Weights of a small mixture-of-experts language model, trained from scratch on English Wikipedia: 64 xIELU neurons an expert.
Below are experts of layer 7 (counted from 0) of a mixture-of-experts language model. Rows are named router (the router's row for the expert), up (a neuron's input weights, with its number) and show model dimensions 0-127. Each number is 128 + 24 x the weight over its row's rms, rounded and kept within 0 to 255.
Before each expert's rows: a language model's description of what the expert responds to. This comes from a sample of Wikipedia text that the model never trained on.

# expert 60
What it handles: Past verbs and auxiliaries after a subject in biographies, such as served, returned, died, was, had, plus -ed and -ent endings.
router [122 131 119 121  94 178 117 177 144 125 128 149  74 134 155 143 127 141 151 103 129 162 137 114 171  52 137 115 127 101 109 146 131 100 121 154 153  99 104 110 144 120 164 130 135 109 118 121  81 126 149 169 157 137 143 121  89 139 144 144 102 119 136 158 134 107 121 142 167 120  94 166 130 121  72 128 151 130 150 130 162 106 132 115 129 101 140 118 164 182 155 115 147 143 164 128 105 157 181 155 123 141 146  89 151 137 133 146 123 162 130 160 128 136 124 100 128 120 126 137 117 157 110 104 116 181 144 115]
up4 [117  92  99 105 122 142 142 132 135 122 150  87 165 126 162 142 156 113 156  97 105 112 147 124 102 107 114 104 111  82 148 127 116  81 111 118 109 114 152 138 188 165  99 122 127 131 122 166 165 126 125 183 117 141 143 138 125 127 109 141 160 110 123 158 114 100 148 105 124 160  89 146 119 129 154 130 146  97 128 117 136 168 139 135 143 163 129  97 122 133 134 104 104 142 122 147 147  90 129 176 156 111 127  96  97 156  81 119 122 127 157 130 129  97  84 121 173 127 117 138 154  98 152 127  87 162  80  99]
up5 [106 125 121 129  93 188 135 135 123 139 170 133  95 100  96 133 126 150 124 116 110 130 124  87 158 117 117 161 130 156  95  87 125 113 136  50 167 136 122 125 153 121 124 113 133 153 161  94  92 138  99 155 159 118 139 102 112 126 141 116 148 115 132 161 135 120 132 101 151  99 143 157 127 143 129 142  98 116 108 128 167 114  79 128 113 100 168 150 143 110 126 149 170 118 148 130 166 141 137 134 105 102 116 139 132 120 111 111  96 152 125 175 113 131 153 109 174  77 151 131 151  90 138 149 101  87 150 108]

# expert 52
What it handles: Opening or early syllables of proper names and species names after the or a, such as Queen, Mer, Fer, Sab, Mag.
router [129 147 106 130 115 144 160 108 125 151 155 163 127 155 148 133 130 152 146 120 144 161 143 101 125 108 127 104 121 110  99 156 131 100  99 132 126 103  94 112 142  97 173 140 163 112 107 165 112 172 159 147 133 139 157 114 135 132 161 131  99 127 156 170 135  81 113 144 159 152 146 137 167 150 120 132 138 140 133 156 160 114 148  80 130 134 124 130 160 151 155 100 173 103 159 179 103 153 161 140  91 147 134 105 151 128 121 184 124 121 175 114 158 147 102 122 154  93 158 155  98 139 114 100 130 116 166 103]
up4 [164 179 107 166 121 145 108 152 120 100 163  96 110 134 133 100 113 137 147 142 163 133 140 153 117 126 102 129  93  96 121 117 161 108 164 141 127 121 140 134 167 161  96  87 146 110 128 105 176 105 132 140 102 133 156 115 148 103 106 131 158 138 122 110 156 119  87 115 140 127 119 115 108 149 118 141 109 142 133 120  86 115 131 107 122 111 152 144 132 125 146 107 136 124 141 136 120  92 150 140 135  64 162  76 141 129 122 141  63 120 125  86 153  77  80 157 139 122 139 131 129 160 159 133 128 158 182 155]
up5 [108 120  61 120 106 114  80 137 102  99 131 138 114  81 145 137 154 105 125 106 136 109 136 145 115 148  87 122 152 131 111 144 132 100 149 148 138 136 170 171 165 149 149 151 115 148 159 120 141 126  94  92 102 122 146 120 149 151 131 124 111 130 133 144 143 150 135 152 162 133 119 148 160 156 158 101 133 113 165 131 161 149 167 117 144 156 184 119 130 112 142 149 148 125 111 136 137  99 148 125  99  98 126 173 125 139 163 151 183 122 167  67 179  93 127 106 117 123 147 128 106 156 150 148 138 137 127 149]

# expert 22
What it handles: Inner word pieces ending in -r or -or, like ir, ator, tor, der, phon, as in conspiracy, respiration, saxophonist, Crusader.
router [143 132 125 133 112 156 173 125  86 118 124 123 117 126 151 166 131 166 131 130 171 166 123 107 115  73 145 128 112 117 102 133 166 122  79 160 166  77 127 149 116  95 131 122 159  97  93 139 132 144 138 105 126 145 162 152 105 169 152 144  99  99 181 166 139  98 109 115 148 138 127 158 135 116 114 135 149 134 144 141 160  87 118 142 109 112 111 134 156 137 151 100 112 121 167 153 125 150 175 153 117 170 129 134 158 128 125 113  94 120 105 153 156 152 157  99 111 116 137 124  88 140 108  88 103 155 144 138]
up4 [141  79 161 114 183 143 146 121 137 115 131 157 149 136 192 117 121 148 107 106 143 124 133 170 129 132 107 116 154  92 137 157 111 164 154  84 109 118 124 148 134  73 142 120 181 137 143  80 139 142 161 101 116 134 127 121 176 150 133 100 141 156 172 140 153 159 109 149 143 133 137 160 160 100 111 127 123 163 118 155 176 115 129 170 151 153 120 123 153 120 103 121 131 118 144  95 148 159 145 121 123  69  88 147 144 118 139 115 123 125 111 136 163 137 135 110 145 102 148 139 126 113 123 110 147 162 160 122]
up5 [151 135 134 133 121 169 130  53 145 138 112 118 133 145 124 165 126 139 143 155 138 125 138 151 144 110 158  99 115 122 158 117 172 140 151 138 151  80 138 136 127 175 185 102 133 159 157  96 148 138 142 113 145 111 155 121 173 108 109 138 149 119 134 126 122 111 119 137 142 140 103 118 123 128 131 133 121 120 172  94 126  90 152 151 142 167 115  87 123 135 136 103 139 133 134 130 128 157  96  95 125 117 159 133 148 143 169 161 121  89 162 108 124  97 152 164  87 154 151  91 129 155 111 136  53 119 107 153]

# expert 0
What it handles: Word-internal pieces, especially 'o', in names and foreign words, plus closing quotes after nicknames or titles, as in Borne-o, ultravi-o-let, Wally".
router [138  97 140  92 110 125 154 128  88 159 140 137 100 159 161 130 152 130 144 105 169 168 122 134 169  77 144 118  83 141 127 127 139 121 122 119 122 118 130 107 124 105 131 167 134  90 102 149 158 143 133 169 132 149 142 145 142 147 176 159 126 148 175 136 111 112  80 174 136 102 148 114 131 128 133 151 177 152 164 129 134 109 148  87 129 132 151 133 156 141 139  78 159 110 143 132 130 135 154 156 115 177 125 129 104 149 145 130 117 125 103  92 150 147  63 114 161 108 141 124 121 161  88 141 127 148 128 110]
up1 [136 124 132 118 162 136 140 172  99  93 112  72 146 106 125 171 134 174 130 133 192 141 170 157 134 136  74 145 124 103 148 147  96 161 110 135 133 155 130 112 143 124  85 145 167 130  88 136 129  88 178 109 132 126 145 136 106 133 128 107 146 142 148 139 113 158 122 116 147 183 131 127 126  91 135 152 153 138 113 118  99 155 130 171 135 135 111 119 138 131 166 159 116  80 123 116 127 137 154 117  86 121 107 130 118 116 112 123 113 123  93 125 114 152 130 112 139 141 171 113 136 185 115 100 148 145 104  87]
up2 [178 152 129  81 108 111 101 143 106 110 116 102 143 172 103 116 130 140 113 158 112 154 139 139 100 140 153 113 164 150 129 121  94 144 110 163 146 141 126 140  69 106 111  91 148 131 120 132 157 143 137 136 149 108 107 117  49 159 112 100 127 132 152 144  91 104 122  97 156 148 104 159 140 165 107 120 146  96  84 109 116 139 134 140 137 126 182 150 111 113 137 135 142 137 114 122 114 165 138  85 121 133 151  89 136 120 134 136 142 140 161 144 114 112 118  53  83 125 118 125 100 117 151 122 137 153 115 130]

# expert 12
What it handles: Consonant-led pieces inside rare words and foreign names, often before an -s or -ed ending, such as inap-prop-riate, Fer-gu-s, Hōkoku-ji.
router [151 137  94 121  93 138 148 119 112 128 146 170 102 167 157 157 156 136 136 111 150 159 147 115 154 108 131 121 127 107 129 172 157 130  87 125 170  65 125  98 161 109 117 147 130 134 113 170 113 135 166 173 151 130 132 126 107 135 129 117  99 117 117 172 110  88 101 144 153 117 119 146 163 139 122 149 158 148 149 172 175 129 115  81 141  99 115 132 135 161 128  83 150 113 104 146 123 139 166 152 115 154 106 120 119 134 164 144 131 108 137 134 178 136 108 112 136 115 121 161 123 164 121 138 119 150 142  70]
up0 [ 80 114 104 137 104 179 104 151 140 116 136 164 125 142 176 141  95 122 107 100  76 141 165 138 179 123 109 118 136 138 149 141 136 126 156  83 136  80 108 126 121 139 129 141 145 117 123 163 141 122 182 139 154 174 141 120 131 114 138 158  73 150 132 163  94 143 128 131 141 137 106 103 123 138 120 119 163 102 126 110 132 156 161  97 137 123 124 155  89 162 112 123 115  97  89 112 122 103 115  97 198 135 142 144 151 154 170 157 121  94 122 134 132 122 126 167 155 135 124 118 106 134 120 103 132 108 112 124]
up1 [150 166 122 133 159 106 121  79 141 100 146 132 139 171 146 143 167 144 102 129 125 141  99 166  96 137 142 105 153 107 187 140 126 112 121 125 132 165 131 135  86 102  96 152 101 126 103  99 148 107 120 139 143 134 158 125 108 143 179 122 128 106 110 187 100 107 128 126  98 167 171  77 115  88 158  88 135 109 118 135 120 162 117 139 115 102 104 153 139 121 152 128 143 149 115 108 129  99  89 143 104 140 128 107 112 142 133  90 123 144 121 152 169 148 160 141 105 138 130 127 117 162 117  94  84 147 102 151]

# expert 21
What it handles: Word-internal pieces like w, bl, we, ew in compounds such as clockwise, meanwhile, handwriting, bluffing; also the pronouns she and He.
router [158 121 113  85  98 140 148 111  89 171 163 155 109 191 131 154 136 162 140 107 123 181 125 120 175 122 130 103 143 105  83 149 130  95 128 145 141 100 140 131 151 101 144 140 164 120  80 121 119 143 163 106 163 121 153 119 112 154 162 131 130 101 157 160 111 111 122 133 137 146 141 132 150 145 123 101 166 113 121 173 153  79 126 113 132 109 123 143 129 152 128  98 149 118 156 119  94 150 149 141 100 163 113 135 130 131 135 176 142 128 115 118 167 151  73 117 120 105 144 134 128 173 131 127 126 136 148  84]
up4 [180  86 146  83 105 118 154  92  98 137 176  89  88 121 108 116 177 106 137 117 113 167  92 122 135 138 118 118 167 160 100  98 128 115 127 105 122 105 150 126 162 105 112 138 154 116 148 160  78 125  99 140 167 117 137 123 122 147 165  98  98 146 123  95 141  98 124 138 162  74 142 111 126 146 116 135 133  88 117 105 148 147 104 109 120 118 145 164 134 128 140 129 129 141 114 101 141 136 109 161  71 132 156 116 149 123 142 161 142 158 140 128 176 132 119 125 151 115 104 128 103 142 126 143 125 178 108 147]
up5 [117 127  77  81 128 126 130 119 135 162 113 130 127  98 102 143 146 130 141 107  99 147 105  83 120 120 132 154 127 148 170 204 145  85 117 132 130 153 152  74 138  79 118 135 106 144  98 103 127 126  95 153 120 138 126 141 165 149 191 149 131 112 122 139  91 112 133 119 135 132 138 115 130 103 106 139 115 134 153 142 120 133 115 175 119 139  85 123 128 136  95 114 110 132 102 142  84 148 162 129 125 126 120 142 163 121  96  84 132 158 197 119  79 128 147 148 134 117 156 140  93 117 131 114 137 129 112 154]

# expert 40
What it handles: Nationality adjectives and occupation nouns in short biographical descriptions, such as American singer-songwriter, Serbian footballer, Belgian cyclist, politician.
router [116 113 122 132  82 146 127 123 105 138 153 126 124 146 145 173 115 135 162  74 146 115 148 109 145  84 170 115 103 100 111 170 167 124 112 192 152 118 119 113 127 128 149 133 140  89  98 161 118 147 147 145 124 163 152 123 134 145 152 133  97 110 194 132  97 119  79 113 125  79 149 122 118 149 120 167 145 141 130 168 159 125 114 109 105  86 108 123 144 176 172 127 138  99 157 159 125 119 140 118 114 154  73 138 144 140 122 140 122 129 127 125 133 139 116 111 142 102 138 128 107 160 123 136  91 159 117 104]
up0 [140  93 132 151 105 100 144 118 102 114 138 166 118 149 139 134 161  97 121 145 111 178 135 121 107 142  98 116 112 108 123  96 118 106 129 131 138 114  79 148 147 131  81 151 137 141 141 146 135 118  90 135 169 178 138 134 113 110 119 126 104 153 142 158 126 105  81 107 154 168 145 152 142 144 128 116 129 154 100 117 179 111 101 119 132 143 101 146 132 184  90 146 172 133 101 111  62 132  91 115 127 141 122 104 153 122 133 139 147 103 159 138  86  91 139 138 165  93 115 130 102 157 102 155 125 149  88 144]
up1 [127  82 124 141 145  89 128 135 176 129 115 172 106 151 107 130 185 118 108 142 125 112 139 109 106 132  87 126 101 116 129  93  87 100 132 112 135 155 150 136 114 113 144 110 176  77 124 127 141 132  90 140 149 112 129 142 131 142 131 105 155 123 146 137 139 135 118 128 127 186 131 100 120 120 145 125 154  94 124  88 106 151 152 129 128 110 127 184 128 138 114 141 101  89 122 108 186 118  89 114 131  95 151 117  79 118 152 102  97 124 166  81 130 148  91 139 124 143 128 175 124 163 138 139 161  92 118 115]

# expert 24
What it handles: Colons after Species in taxoboxes, commas before author years, and name suffixes such as -idae, -owski, -stad, -sson.
router [149 115 107 139  93 157 159 140 116 134 129 164 114 139 148 144 143 142 173 116 150 114 138 128 170  72 125 122  79  93 119 174 145 134  80 190 156 110  92 107 145 138 189  83 110 102 127 150 100 112 160 115 132 140 116 123 115 156 152 136 126 118 142 143 123 149 127 142 167 127 147 145 105 131 108 138 158 153 133 140 126  90 153 115 125 105 118 128 148 164 198 116 147 110 171 154 130 110 131 155 110 146 132  97 147 162 141 127 120 109 107 133 134 157 104 124 125 115 124 147  71 119 111 114 114 148 116  98]
up3 [137 116 108 105  98 121  99  95 121 140 139 154 138 129 141 117 138 130  99 125 139 127 162 143 189  99  90 113 163  88 107 152 168 146 116 153 135 140 124 130 113 119 127 132 142 153 130 141 100  83 143 116 121 159 147 156 175 133 190 120 124 133 147 141 150 148 143 127 127 156 105 179 127 135 137  65  99 162 114 135 129  95 127 154 171 145  90 110  98 185 135 106 146 140 116 126 152 116 137 113  75 157 156 113 116 100 122 116 120 112 126 134 123 146 135  91 105  87  95 128 118 114 162  88 153 100 148 132]
up4 [149 141 115 159  95 114 144 141 136 137 148 117 135 149 155 159 144 106 142 116 130 142 164 136 105 143  95 160 121 133 141 176 136  89 160 168 134 169 174 122  91 122 119 104 101 134 152 136 151 150  93 117 125 148 125 136 136 117 150 139 114 129 107  98 122 122 132 123 170 103 140 107 148 140 155 177 136 144 140 136 153 143  81 135  90 129 142 110 132 129 133 130 114 155 123 102 130 147 230 118 147 103  89 157 119 182 121 132 173 139 164 182 166  97 121 131 110 141 115 141 147 112 115 151 140 118 131 142]